{
  "n_groups": 8,
  "vocab_size": 16384,
  "norm": "layernorm",
  "norm_place": "pre",
  "qk_norm": false,
  "parallel_block": false,
  "init_std_down": 0.00494,
  "optimizer": "adamw",
  "train_tokens": 295500000,
  "steps": 6493
}
Below are experts of layer 9 (counted from 0) of a mixture-of-experts language model. Rows are named router (the router's row for the expert), up (a neuron's input weights, with its number), down (a neuron's output weights, with its number) and show model dimensions 0-255. Each number is 128 + 24 x the weight over its row's rms, rounded and kept within 0 to 255. Numbers have three digits each.
After each expert's rows: a language model's description of what the expert responds to; "comes before" lists some tokens at least twice as common just after its tokens as in all text. This comes from a sample of Wikipedia text that the model never trained on. Tokens count by the router's weight.

# expert 52
router:118119104137159111094144114164107152091166083078141161123095138130153106140135124091146119096093109140175144199187131176133106096153148148114148142129128150140170112137153141104126135151133143153134136172175106137155139127153154118117147131121169101120129090120117157089120133117110140156126140100141160090143148155129111105138129126142148123162101107081145118071137143104156126130097109081094121150127129154121152133130074121091146144132109165132106162147149129104146128091152123113077126147104139133162153132128107109118114160113143146114111137140103136148102112114149154060120147127116084165124171115174163132180149091101082107110124173136135119146076141124112121131179121126137119086148117091123140116111129115101114135158115118145118124117157162119129143149123128
up1:113123114107118164118139147157101141134109109147095097153123131120159130101111080142108130106119113129206140148126147140105157151109093112103114117145151158147130135121157140125131140092106126127105111134146131121148123133101151093110146168086146125126182162109160149124148113128166135131117095112136168143141111143078155140147094154121139126133073120102137123183115090185191122145095089146108123115114102163081142077130114119151103150133098155141154131152124081119137125111163098091126141109112158119136171110146150095129127146143170092123167130106137106162149093113146120168095105110134127074123113120126147129146139090111109092124121144163107111122109067136158132108138109152094163144136125131165152123095155146151129101145136097105159090095126088137145134126110097
down1:118117115102082095143100118129126133133141153156123134130146151101156154129105112165121161102145160064132067090130136150144130127121155148152174134104110152106151149125182130106144082153157144114152118141101152135153117163130119145130158138129085122129121080116129157152139119099169129130094183103113122112119095101078153141175142131134122112125148175109136109099090171108149139141130122139157110130126082103145133166146147110126131110123129122087112161099111156129135173091148167093116115116099115109130139117166105105115150131144151159117154113188100131149158095133108121129142127130100180164132130113148153112186123104153129140188074119101140093159149085145125138101126112091149122154130082095131139108135119109099121124124147136112125130138137112112087092125123095
up2:135116114089135100089145100113144148150120098135155138136110111137130107140126147118139106161127101134097161115167144132155119138184148170133169114128161166117118126178190155181138148134152142099104109129109168157106104124135129109075154127136148134118157118084133144094109136122149095141076103123105114138122141105132124124102134153082120159099089140089118138129154107114132125161130106082157142115118161127124136113180119076116139123136146147143132148138132133131133132108158114139120115106058168194107084172128126093174152121162112162075139106097122155164136145123095109131139122105118131129160076111101118114144140180138119122129112093112129119147089110135103142169166115108106128120122130130125114137132072133069151129133112095152141152142134141139121135150165121
down2:106118157077152134100074120137136081129069133119122109080158099121162163137115147114137125148119108130133150125145173137151123114109125098095065148135101120187104142131093134126135099103156146173155140177196120111112096092109132089138130149143124190094127105153148153114119121114114133147103096147127089168103151085115133113132120142103151151163136131091132165109126145123176127122123129131091114113142116094127150147131134142110134144109106170181098119155118162098096093116141106110086132147154106100166113125127128139139093095139142129108117117161117103109115148130123134121143123136128123157133138111118110148133111139124159157097172074167145115065117127149109129133116172147146136109121116185123121173147132118123117171133148125113182119109131131119119154131141145
What it handles: Titles, offices and institutions. Title and organization words in proper names and roles, such as President, King, Lord, War, Council, member, University.
comes before: " of", ",", ".", " and", " in", "'"

# expert 55
router:100120153149116121111121107136123138105108066103133130124131103116155113163099119089133077091134126131141138196168129107162130107164121151101154146142111084116176132141161158128113120117140128104146134117151126119157119113142123093138130141170155132118152126112118132113125115085098153137135159084109125114186125131089142085166147115116125102142102105113111138072162156171163192170120126106114134178126128135142113131132130128109168092118082180146104160157144111122131123121159137133124124179096141179153122139130105120077137125118130116110115120134174147148138149138144166061116135112134124103137150103154147148116144151111131124079156128133180121119102125096093136122129101124103107156146128079153178088120130115119136163136129141133153104141156134146137133170129103
up2:117115118169121136148133161166142121124129126097140111174144138111118165101159131153113128154122095140149065133098120136123155112122078149133124148121140131117134164095124178129131112096112104137108131094131158095148175157116084110139194114112127144121159137080144139129153136078143150130143104118154137124133121149121116154128096113170112166137194098142117095193070076127155122174109105143088132106106103095134146191132102136147098123168120124105130110144121123137140114161118128147175104135132158142136130160109109087111118146116135134114135108140141150139157112160114129140109139175123160152138156133170129096127153138135128176121139161115133114104127127161149076143112089136106136145128097109149110135113091170120145112150107137137146091136147123089124089081122140
down2:148138131158135132137207089126130168105155119132126134136160159181112122096172130143126129121143115155104091100114141170134147078127119113116097132155120153114132091122101162126128127108134145141141155149144127131104162115132118089093146138082137148101137168087089118165119168146150143116148128114127120141137142151155135167106117070125150155097125101151165124154146129093151134114118106100112116088098129080135162142165114100148113144092160103115139118115151093130158126169145119154131152109134150114117120157071151110126121136123154114133154128121106112110112073116070124121102152110115108136147149096148114116177106088149110111116121115118135154130134156155128077147121127123140106114164106137112106176079166134119080121143129122132103141091117134088178159104102172
up3:103150153097138107157128110139146159132135087115139147153106131106109114156107103141145104078135146140137133145137126134133130133125140162138153129105150094128128200160191112141102118105118110139082117110134101105124154105160177102116125132151154165136123114130122130128164148095144110136143101121163136118193146125137114098116136105085153146128104149144079116119141133142143158167138147119158116138129148128121100117096086093128146108160126173092091140078101163112114127113134156157103140151110146209139145125123116104177158115116125115091098140094153132139131182162151170105096118081100107127102107142104155150108146144123092121069125122138123101140159157105127097164111121140143150089138157111156120113104133129134105129115082135154125155143186137091130145126139147
down3:141130114122171147119053161123126126149125118150108128109129119112103084127134138118119132132146131122138139146134125141127142125152096103127103123140186103075083120116152159171135113145153156118169142144177137149152094093097123150152108136170135150138095152163116115094091070143117114161134066142169119103134131135147124100107126181106115149124143099147124117111119149151131109103125137162132101153116113113171151144117072143121113147100118157159107113130135141138130102134155164114121137122162106117115128138108123144105097106119139144127130107133135117096107161144154083115085150116149144151134083084153148150109156145124143141167140083124132079099130160115158063103085159148102122129120116189114094124164153102096105156169128117107129129137085140104145137121143168
What it handles: Place names. City, state and country names after New, in or a comma, such as York, California, London, Bangkok, Thailand.
comes before: ",", " |", ".", " (", " and", " City"

# expert 49
router:099124112099080125104142167136117171127159105137116098105115136152147097118139144134130127069134092153155127136138110123101142101130140159129107137098184129160108139131130165141102164142130127175142111113145097086162111152169096100113139155115156135144150099102127177095124124111136156151130096120113131162134126129090122121122095141100127123144170134149087111111124126122162177135093092141124183191122111132133172112159082128130128112114112109177138161132171096124129172127195136106128136122104149146141142100091104106114149099103147107099123113175136127127164101125175139055116120109130093120113128107121123123149149143099138109144151115144159118159112129136146148145180132113140145107116080098139162098116150162125125119174111142111135107133155124113120147159111107
up1:126117118142107123112056105127132138128108117093136138106157144109156140123141130153135126117119122107151117144116092158091128119156122134125094131123131137184144133114083140108105178092125093129094169142229158093144132115087125163131193076126142130148091092122108136115126154120106093105150142125124169127144153125129128136121139140118122117186127121124132132160138141118150094126067122135120104142090129119095123120127142159136107145093119164156105167107130130098178150110168137112119123152154115068159153157109129123150157140103134102116156149150111144146128124123160120144154168132153113128174083156103172116154130171122142145118129118105096102119138102126127088137128126117139082136170118123130158144132113116104125130136187112132127162102133166154136168129161107
down1:172128137124176129117150128112117113103133133103122096169161133115100124120119100096126137127136129158107144176141130134108098190126148119128149100127103093085183107084147099128120175125138131143143162117120140158144125131169139127142136118122114112107154115125133145108096129155165134143119148128129103117124132125133091128094156097163141130130120100176158114148150142116135140180141144153147139135113095135089133142132131151081127131164111101111109153113174156145132145067096156117087105144091119143127118147108136149103083097073116127187127113106111119115099151120150137084135136085105141098116118111138153180163118150137157118104133098126102138115045117104149164125163141128100089149126099125137132118133107139133131138122157137135108113163144141207173157103108104
up2:164128131171162105125074164159135125124110154136151107133159086099154094118173120136139122134114111145126124104138103126160122115131141163133144161094149149143127115147083091112122116099146119095141144134103138155153093161144154133091104131155143095122143138135127159064122143134112146099184107134102164135145049120121134097144130120139095119101137124177128132131093099147147137130116140131120073089138088126121129143162147103124103172155116163115130145135154111132132151149128155125127115121131137118164122118129136098159131102129150095122122123095125090139090160107159173108141145138126177144114134110147150140142119137126140160121100143075131135177122123197127146147136086165157109135107077123109140179114102142137115171128093123132149087137184111117127171127121168
down2:149137124097151127112105172116147117100133084100139125132119108126118113126108053148138137129131153154067139082118157148154132184160090125160076109165108137141125120098144143124116116116126167127129097116165072153111146123105111151071107135117113110149161166136113127137161150126150071146142152153095123118101104127174130100150130136119142129165100147128104157131115128138144133093113128135157139130141139126141111126163115090134113118145128139175096151129101156145159158139111142105132099152107158158095144113164137112115112134114159145107111180105176080161140107123081096057102096144119132153110128125179132090116105144122162113135119123160163115162165112123135117134124155119110141093105137156137135177122139082101160118152103118105123107144128151120132128108121094
What it handles: Core function words. The words of, and, was, is, were, be, or within running sentences, strongest in House of Representatives.
comes before: " the", " a", " an", " his", " also", " not"

# expert 0
router:104112126110082121112117127149079125150163073082120132137155157160158142175110127132111123092130111149128129170150128121148120081108139177129116114104149103123141104151122161119150173075149126156135095139146110140177099159121115149132111147112171138123149072103117163098153161126126120118124131128167134145174122164137119119142144135074151104136119116138124114108148137174119165134126108152132125132132113135161158099149101156116145140101110142144110188107144099108134188118141141114136145134128097210127154151066101124117143118097148134078134120143161105146116145115159128049149132067147112128118152121163143134144128130130131105146110114118131154144102123093120162153119131110128081127135089077118151126119151119098117129118122117146101129119140160149112114142137117
up1:178111120154144094154153132153154110121113115129125171156131112115081133106099106120175106100128113131135143126138104089150122144130110126127153157137125136152134140102127109087124155092113107120116158170187122097129138132114130166113127109136135152111126080109133147171123144121181135138104126120161112123104138167103127104105122070137143110077125119089117137144156133113110135140127148095137097151116133136126150105103129147089089112128096163106109098123152105128151125125139115099151090172142117174138134121080145128159123130105145128109123095124098134162087095134090095161142162163103092141154175127154156095143169143178152062130125138145146166136151104116109085134117159160147143114126150122186145095148089120133130136126105159130109136202124128105149144154119146
down1:165090155158137082134157148121094107148127157152138110132142125163138128153152107148098134126132075144164135105099095129140075101155129117113111093112138123161118110117159102138154133126128131129166127126142095174167137160134088183112101149129114109169110068130118107112125115136153145092065135120188115151109141155139118157138097146135150136135126142125146115117114118131142136127127117147138096088127090114156149064137137122092142158130144125122118129132098093120132164107149128116157116099132127119100164112133122116143116135139121108160101112096179120148111127131134105138117133117115122114169096099168110176126125118137106142129120087053125100168103144165139156158117136142121154167076083104179128156130068128104136110154122123132114120123161133142161181122119100
up2:111134147159159166113115120142121129156097134121105097122120151120120133114125111084098129140131162114120124145113094122081073195106119088122155136140131133114129123139140124104105106148124129127129172133132117109078093144125138128102173134111122157149142099094145126149089129117113153111157151128138144078144137156142115127101138131161137126163113125157079151145111184176131150106083074122101073115102114144140163166093106055131144185121094118134111114106105097174149115148113125150134154133120108119147088154119150091155125122163119130124105109124128106125083122150128099149125114114118156114179120109143089105116107118123142128150097142148207126134161131127172134092145134131107163128135116109154168160122144117101085104151145150155164133102131135124129130169124150
down2:175112129107136136089110104105133120130063104148137127100129126139125155165129085125134116106145141158103127122135096176126205134119125121126180122117144124102100152131115159145125090141156102160084134140146134117093095138160111135116127095120161156107113133081083084138098107159121133112150111158113124106120125125165088130122128171157110170119141097131140154149180134165157091139126077144110122121113157140118159100117121096130087118132160110135140121103116131101170125114140095159117099121123158111163142159081124117180127111162134134117121089140086135152102065146140135109155119136119106094139083122105121116077160124106142127149128129184157148145145172141129146164141121127123104159147148150131109117136154144143131128119114138094155150079151090122121156142116149
What it handles: Copulas and predicate verbs. Verbs after a subject, mainly is, was, are, were, plus participles like based, located, born, and "place" in "took place".
comes before: " in", " to", " by", " on", " as", " a"

# expert 63
router:116128137157084144107124118138146175138149104103123103107137075123169120160157157097144135115109068131125120128149118088104125105136115148133137085095144108184149141103115123166119147164131111188125127130156100072162134143131111118125138132129172107130138129102114135140105142111123172090114118099118167148161162147126094084129081137103154146145126145128071115124154100134162124120118074145126164163101116120133150135130131152110146144093095139154160150128170083128134182144162111130107126143111124154121150139072093107136139096096154119110110090174131141143125143101155144059099119153149143133155112109126110170132141125097130116135150118127139132162096148149112108128160136117121102125123147114137187106101141131102147118143139162145136102147158126108128112171118081
up5:112134122111177098146137146158110110126117123137133131111155163133126110081151126130105082119112129149104119136145119102132153140155147108141154127102137110147161137110102157129120118109106133074136165160108102125150139150111109128147158196090142136148127111090112137092115158134160142177105127110111141104092116103121174117118127120062147109112118118134137132119132171123141120082113111124129101121146101097135114082141153128103139136135088119088120131146134131166124133141153136131146142157124166151128141180127124083158140125140109164180121141073144059145158175116110134095139111150101144088096138124183162097162120089142132093132132157139167116113145143169097097126135140101145132108126121109092097139127097139128091149166149155166162138139154108112079153160109165
down5:118118129129159106097145158086113118132132093135163102091138101149137111130154082131101062106167126114069140134148183112148075153148079093159149120121173145127097158131127157143128134136169149135139147129147135122116138113155147163161116143138151109141089110118157131160131100093150121169085107129101106164138161127147171141104092134125108142134105149094153149151151124134179129086096135157149120100115098087194140088138141113140115138163126131141141126088137091120154133144161116096145109132136170126151138115084115128119117146079129144153116130176153154093119159107139090097122130113123106138108088111144155112098157149146150127103160119162150150159134127133106135113107107135140170110118112164135112113088157112108099118110142104134129081139109134113111108097131114
up6:094091128137147086159113117129160155096141087135115117138130148115158088091151128156124132099112157105142179123114122135155091133163133155162126143102125129087137142151131160133107132146128119092108106150131161174138168137090162126082116136118129110139113121117137138136156098103156152117135143142176136103129112124115163103129103124124130130183118133104137134152153124146156142140103144115127153131105147159093155107141117179081176102100116149177123140127128164174144111117110101122119107113145151112152124131138137066122125171144080111101176119120110157174162131112149128175133082147114130137143149119077147092099136172142140103147098086107124123119129100115140105158138099140102164123116090130173135154165086115106082119127133124095147126147124133122144085104083088
down6:176123098126133165114104161149141154133124109072106126140125184156099118153138149100118186136156102099153134120145147111139155144126127126098128074145086144110093114085140072097149142117152108107081123137119127110149127150171119128152117117159090098136091143124125151125105130130129102086124134108132166115132175147108113141144155151139130078128101163143130120134160146101125132095143147144157117125117125171132153139101116106093141165166077150133155146127099131092102114127113114104120125170144108099116136142128137149151130104147138125117082086142115102108120100134160139132080124115085173133120072162171120146167117101131145117127139142078104136080133134113105103172159117122094112121106147207140142130110126128137168133131098170137135151146128132133113105158106124
What it handles: Prepositions linking phrases. Prepositions and connectives linking a verb or noun to its complement: of, by, with, as, including, like, using, often after a participle.
comes before: " the", " a", " and", " his", " an", " but"

# expert 17
router:159125132124125140138114144128082143140134090099128100127128114109144079130131111087146064093126095123158094184165163154115141130179125142100117123117117138136145131141156194132143149118108166123148109140147125135169106118135126118155129155158183138088139116113096150087136133088121107149092105114096104086136108124123117091143154150160153160146119109141080136097160159160151128151103141141101114138140133170141140126156124121106195104119114157152124176158104113110116139116160122135130088143094129148167144145110129084109087111140143128133130108132145127143095167149132141061131133099114140104142128086133146129142116162124117124097120135168187114133107148120086157146188164118122138119131110081103141106113149131111120133170127169105134142139140127142125117156107101
up0:155112106141091105125177110105126174151111140095115120143131118108154130145149108115160150081107159135084099112104153124116132095122134131137129156125147096158131075166120141135138102144103118135140083119104092118133133142103121124123140105121132092081133112149163126117122175112144075157126101148086114128183094105163137118154135072157133120099133097151110131135163134139157124151119129133152131108117101089135146103108143140121191152117135130156111129136124115128153139144157109161096153146128129181182152107123135140128126112104132115159092126100121100143105141147132117106118125127118120120111082155105136166140157117166122169102133143115143163171149100109114147155125148110178090119128084160130174090124108176108105117110125182091093128124093091182157121136114159
down0:160112152095128110159117191105082154143143119120171140134146109126139071156120123147123110110109153160155071121166150105137158111113105147134138106130148138120127156121161076086110139126145129091128101127095141148079143087141112187101087143144146129106155133174176121098118096126149150090128110144131103117146129139151146156147152142113126133101115164102096076097132168104164153106150140103168115094098105131159124167123106152153157148103130106126137081058145111102147117146159132158144123140142097113114120139151135149082136086118127169144114152145128109141141140095121133173133119140111119094162144104128119139104114200156127119098108142105147142134131130126129106108115120128111116141123127140111110119132137095188088138113154133100142089128134142112127164136123104
up1:106087088124141146153125119134137123109126109099112142118150164143135125160081158157091082162156141159146160165135100074146144112130145117136125179119125117132101203113164145165118162126114116111114137160121139090134145159091160104164113140141124122124090094134094098159114122119104114160152133112142129096121144132151146139108150100107157136102143162152139155077088130167141132131135141114131118131141118158126110105144152147133105139144105128108079133140105117142153131156169139109116163112130134122163180083119072099112099108104120149167120140129128151147122136137135152133130123158115160176100131091102113106115141138133169090158135142130120153133062123147107098164057103133149121155136128142132125130104090090142155120122124090096117083137112157120103110116100163
down1:088114123128120104124143121142163145180113101162130138144096133107154148181163142120131127132130148151142184135114122138141116124170105119127155100152120099114143142125141137162111093161186097108128141132120151127139189101093111179126109157130113121170125095139149106115112131144119130113156142161119151092111139100148116153155149113172126141118159140157134120144157151091134144123163132085055114099148116127103143179131177113132086123123138161118089129107100134127128089145152106124112153120130143102076144106154099125089143092103123096162152109156132154110085141124106151094119114109143117120072149120134171131117147174122195123145140133142106113134111119135159086101113111151127117132120081138144124095115121102152149117134086125071107105122117138160104109092131107
What it handles: Sentence-subject pronouns, surnames. Subject pronouns he, she, He, She and surnames opening a sentence in biographies and sports careers, such as Taylor, Mitchell.
comes before: " |", " was", ",", " (", " is", "'"

# expert 7
router:160132112140105122119119144132091149139169103112119117101160151132130088113127147102154061154078130132145128162107140143087138115201143156157134154085116110138173128135121153119087127096132112146159139116140144093162146124096152083132110152142162120130116095094144156112095145110109186118148123088116149079134128128152106124140126141124143164141111129095112118125154131114121166109103115152114157158100139126125139151166129125136109149127114174128093120153150139116131198137147146092118107154094162137126110115064086097154123097088143113145082100143132102142139121131113145121098157135160162120149139096122107146126130104151110096137112158128153118165077144173109120136134098096102134118151127105180137114113140141092096106178121153137148113166156146120131113154128133
up2:150139098126116118128094108112132150116163148137123109110130130166157127147144134138144096166095124163099172143118146137092117113118155122104147140093090091150146115122166117119155106131136133118145095152135127126142098126102140070118101078182131137134134135122123177137158167131114138126136101128116155108129134115138131110130109138163135170134142169153108142110155160122114181123132097107105166158104130098124106152123121142155128125093127165173087149116146118112107144139141145114142111182092110120101168145077089128160167090130127109115126147144158138140143137101176155108099122118099140150136123092101122111149167087111119086171145141126117060141128145154108109120122138123118130170115111079138162178115102095129124134099170158146140117181119112154176158129147073
down2:156087187102176108138128132102122104146130104119117099123120121165121156144117120156122147127123177107167151123107117162165148114146112129106130119154099127143118133113092147080136112125154084098110084100147123142110101094090138117145130127180105133120135110131114131115117117134179151165095120145143107152104093109120117161120151150152081113107139080118123164109129164135105123123116114147132113110151129146182149154132125118096173093149139118110101138121116166155148137119132099150116154138190132121114119124174164144152141143133140170129147147199130151132074104117129147087139158120112125157121103116195116122166149146122117083187132069094117089078135127125135108137130157107091122112110143136132143114150114147143103138133135125093109118157132150143126092113119088
up3:117109137169089114060102137130126135134110126133144145138107132087158117091125146133143085085140067143070105134148124131137148122148113093114183176106135121131109129104124116151135150085148118163128146096113079144159158153116134136139120129160146135128138134121145138096100134146139158130164108124133212149188100138140119126154121150132103124078076085123132107133101143144095157117108144126138166166116124129107104146144096102128134150138117170105103107120126110139127103078149149122103166112099127123141127113148114165101127100129180086129131099147092137135150127142147109128105101112151125138130169131152108084121106119107087118108135170130124108161142153122142196157138112144141135075148130116100139165138100118105082135130135143117118130098148177143157127129118137
down3:102145093147125157130161120132130102120150146129107139145116138085100157117118178135141120125120110124147122099127118114120151126131132158128194146140119087150106149059140126135149104106069147143128148156127122161139126153146114150147123120120110088153122152114124152122116094132146148132132090170138181108143153182118161177093142177147065137145125100117119098133080146165112107129122122096122141126129141110152131154132074104140138140133132106103115071144107118082163136127122136109128130142128102149115120118160138141073083113113101135118146087182097115116128163134148103217130133116108132101142143116069143151122125144128099134191116137151128132139098159105109125120144181110131138122134141108150127108086143131111110117130145141085147141113141172126114090116129111
What it handles: Symbols and brackets. Opening parentheses, slashes, plus signs, dollar signs and LaTeX backslashes, mostly in tables, country codes and math formulas.
comes before: "1", "2", "3", "\\", "a", "_"

# expert 47
router:155109165133141115100186116141107145131126078118166139151166151085153127134089142123124105117090126107155155179152085152116111152148147126116152123099159124130194090107117131120105158080110113141115138120136102111158145143164098087088116150179171096131121113113105141089111133107099125133112146089125116131145141139156126098117135155114134119122116145107141126093147129146148157148079122133162144125133102154130133087144108153115151117104089181125158149134157099131137164115163085116138150152122119125169120161135073123128115120141142116154122115111114123137091134113132132082121125119118108156117119102129111119167165121104098096128164118150168134170112118142061150154178110113122123139130094078155179093135105121107126154123092106125087109128142118126134157168122112
up1:125110138137114140142140124149105146173122096113127132072115142151099122128113113113141114111122137167112132140143101142167154110180114139141146105135141130149126136156182118135132160085140118155137165103132096084127111153124140167123126085119130162118144064134114139137174123125143115113128115121083114149165100099130151110190145117168112101115172087122124123133109108129110110142162132162110188156144117126168057116130144103091152117143113153100124133139114117088105126126168120108136146126101065138137109127115133133177114135122156150105105144162153091113101126090115150110161135078150176133122101149101109111129145110110124072129156141159111182158136102097117136143138151104105151111125129105107177117117155128134154133146135143125108067139141101174141121098150140
down1:133113094145136124124155097161136123138105103127181149175110155156121146130168129154098093121123160140091177130094078114137159148097161132121161138102168139130127141097158118052128168124123144156108145118123116126160185137109114155097119113104104111149130104125147158108126165116109121133165152100137122150106142121141125158133098113173102139106145127149153097097160079105115113064114123140107162101146095127121139145127098126150112147133127121104159105104194084109101114097120140112116121144116124124124127103163138132151144149173100141164118123130139107104151129165129120129137144110099124127154120126119091107125155111161072109145181183093131158136108141120126125158109158139154138096126140152155165121101132113088121096122113088120134124125116118075138175104155121
up2:139176151102113160093106102126108124101138094124148106149137140144120103122142120161123122109163174105167123144106139095126124100105121143105113122135142161181159136124081135129184166152090165103167172136167122094137159145092123120156139163110155133134122120135100110104110100121115151162160140120159134127150172096141138112120109168142139125121092095168132074154133159123106103130118109147136137139129159095113126124191125120148143107108097101138127185083127098107087122096134146112128095103139097132180164116103095103091115138142105099147133109099154124107180134126138127098123128158139127129144115118137126103107118151133133087138143130150149119152111113157136121139090127122148089153082118142183117147143149134102139090085141160080116105169136129155127158106088144
down2:156108130162160142117096161053164149113120107083118160117161095163127117088177114115121123093157159106150115121115138108129121126085134149165154094133135137144100132109074135106130164171112095113163118113110103124132142129143153124160153105126177096155157088110113116123112149127119073136115138111157154140136136100105105099159110215132112130114145121167130149140126118137116108117129099170108090125112146122159125141166092132159086151119150113147124127092140128107133146136091145104137137141137116134134130118077120119114140146108073130115119120115135120196125089093139116132158099131114103123151156113111089120115101148148182100129109138155106190118145141111130143149140114180101130136162158131133141114160137149154120153118143130122095096099151133155130146106101135
What it handles: Plural-like word pieces. Mid-word or final pieces ending in s, like -is, -ins, -ars, -ens, -ing, inside names and words, such as Tsitsipas, Volkswagen.
comes before: " of", ",", "\"", " and", " (", ":"

# expert 24
router:150112155107114131079161163105109116112134082110146141114155116138117115116118127102137099089115099122189154168161130137150151114149104159101118132115164133133171146173119143108118127088119140125149142131149101124135108133125124135109121186169172115091138114124140134073120129124134161165117145089088147114146149109127106069114143122102162133164097128140125116112129126142156131191126109105107117168124147141128134107157104101122129098080085156174114177162114126118118156096141135117100133163089135147150167131130100119139132113092163119104132094131122157137083160133149145071137118119124132119144129108140117145162135143098103129098108133158143160108089129162055182124150103098132132107135121079145176115133139103117119142151123138142115129145159138140092147157129111
up2:127126141163150122160098153153095144125126134120135160152163110141137160098109098130106091126180104124104126168119115116158103129080104160116151101146115118123139151130142157145131107105155115105137149096136094121159149121129122120059142111116137091121101140128128125111155152152117140123140124107092102139173128128118106135095113116142125134129141129170126093162140083113182136157103096107118145130115120115100106130150093154121115087092125142101165133096161098130154108152185130119131141132169161143163150105112130125101103143106123136126130129088137216151173119117134170122121126120182128147090148173155146104105197178139130091102118183124121119131137136085119120137112145155093148117141123129150087141092132108104105106136105130131127139148130135112134171139125067
down2:152147129110101097137126134131129187109142117111119145136107142152107111119138159122139136160126128091122175127193160090096136137127151158132131087101147123115150116155130140105113143135088105173161136147125150137154140121147139127146134119110110102110143100114140090109108200133129140096140175108118094109144103133119118152097155135130100165143110103151148105136066145120122091133128165146101120126100144119095149085115104126168120127127127103090138111129082137146127136152123089090119114093083093074167154128125139121170106161109112164104145154102145139123181141080106091146116171136137096137136122082130140120117141117148115150158149116149135183157160148102089143184122119178156114163135107123133141125120129115123126143074110123168135105115116146088112118129127163
up3:140096115111156154118143141148157125125118147068120093091129166153087119117142119092118085103140140140126078125129122103128121126132133101153134109085140128176142099157131108154132158162161099157106144095120109152151136150130130128113130063118146146081152132153128095085125189130132150100108158132142117127143160127126096175138103091103118136152104170103104148167147068116115159124107106155118110162107119125113097117073113123104165159091125184157132118111118137140146139099099117122140142129145158132137153127123125150136088156070162141098104107125121114159140145139112109169127136175153119156114120149108085141120128131117155120139077163110131143119110165160127145134131135106094099121167140122122156110121156138125114135121128149164097100090079138108088161115120163
down3:130109149095145131121105068072076135145187079122109157126141088102081143138143136109118131113182132170103126139151156144141094104131118089112113137111115154128120123155101132141128148150146161107117125186099104168118099064118117126134129106174172151093152099138132140130104156081107137140158090172137094147115134081104122123144147115114128125120164126129151099152154147137123130129106136103152188137084140082129113138139152153159130126106133166131127157100127127103127104135128092136110121120135126115124124122090175161082151126108101167110135136138115125137142125133135156106117124123150107132105133104181135123144103173154148107152103115131120143105114142113155136148170093128097133137105174102144134152162119104183149181114131096121138134131108163122131111137149098
What it handles: Organization and media names. Capitalized words inside company, media and institution names, e.g. Prime Video, TV Film, Records, Railway, Racing, Theatre.
comes before: ",", " |", " (", " and", "\"", ";"

# expert 38
router:125106113184130124130105159135123157118153073116134139130156137154108131147126114087139113111134108123171161122157179138157099112135131145153111162098121111144159112131122127142125147089131137127122087111156119063164154122146144125135174169136158103124160116138136123112107140155123101093070133092147161076186128194129075109126140129138161138132137151097133142133139121113132117128098094100139136174121088140085103131153096126149132153128136120147084160151111121141053193134127130134136153112111132127143122140068150116134104122130129139107095107135147167150137120106140140121122140124143104161116149140169115094144144144149102141098099153131124128154113153144149137173159091119160094079138085083155116106123112127126088116148149117093117121150140152113138129144142148
up1:148095074152129134094146138127142112125136103149162094141105127130116127156124124147158119118108127089138154105147106154142156119137130116139114149117113112173113106177170143133117125158112160141080117186152112120127100138126112150161172108136140094108159126176149122110149129125126108143146138117174152126139151161088094100152136165115155108114136130126117121174137097159128135116150084114129159128104116136138120124105098110112121131169135144153101176116126077090115128123098159162142141097078151104147116098114105164085158151144148084144102163112097132103131110107117155108161127108140101170165110145086100135124123145086121162085089127180100165120112135151151135138131150140117123092109141138150141085135173110150128097136136120112110159077078106135168147147135097
down1:134102110114127179146144102087145154133142097128095145146101103119128143138179151104106163116114145122138145153121125166110168155130143128124122143137171138139154104109149146110104079120120141123153125120137104126135127122126136108102128114142100128120106104113109121129134126095141089122079102144170141067114104167142082121142094161147127167151135127152173153114141132112051114127162133133158144120152119144116122135092127114141097117173124156075153128169123107139080134157110135120155121158122140156129174091145167161109151195134120094153144098107162112130127092128124127132138124105141106115089143077130146115133115099154131117105069140143155128134142078171132145139126115131138110081129135196165108142140114092122120118125082146159099085106155125129167121094127141
up2:174111127128121089148095148121105145145099151106127141124158109176105090140139128126154116153092111097153122153138159150134122090136154146155101136107136112101166121135139136114082168094119134119126162137114123114158129088121143158155148126123153103057093127131098110122147153147121155090077078117132146125161113151144106139126150168142116117142107075101157142132145105129128126144178104134150143134129144093102115109180110109114103153118163115184116148145132116123087129132148148123114175118105096111080123165094084135109102140148130124127108091138138123118137106131159116133136141097133123160091115131135141146146115160113160205129121101175090114123140122113117143149163095140157130133139123099156097178141123176143138154137157122071123131124137110179137104123142167
down2:134137153123127114113114114082104137145151150122118108124101158114138096151125118123113149154132158119114079111179142096133136102112134111102078127141122165117182124147151114124134136096115108104136135114114116120114136134112138144155141139147072127108139100115117138122127103129167165135144113144106127141136131100125084139095096106131122112126147114155105114079135171173143143102174163128104141107164159138188131129115168159104092120151157124141147122150118125118153137142074135178140077108148086104071062162177082148149167130148104112114146133128163092084175128156066116145124096147166178107117127166099110111133146135125127107106119116152117143124089084128126147127140161138183151126121137136137135141148140112133141098123134137128140121108136105142121098192116122
What it handles: Prefixes, ordinals, numerals. Prefixes such as un, re, co, inter, plus ordinals and quantity words like first, second, one, three, often after the or a.
comes before: "-", " of", " time", "c", " round", " Court"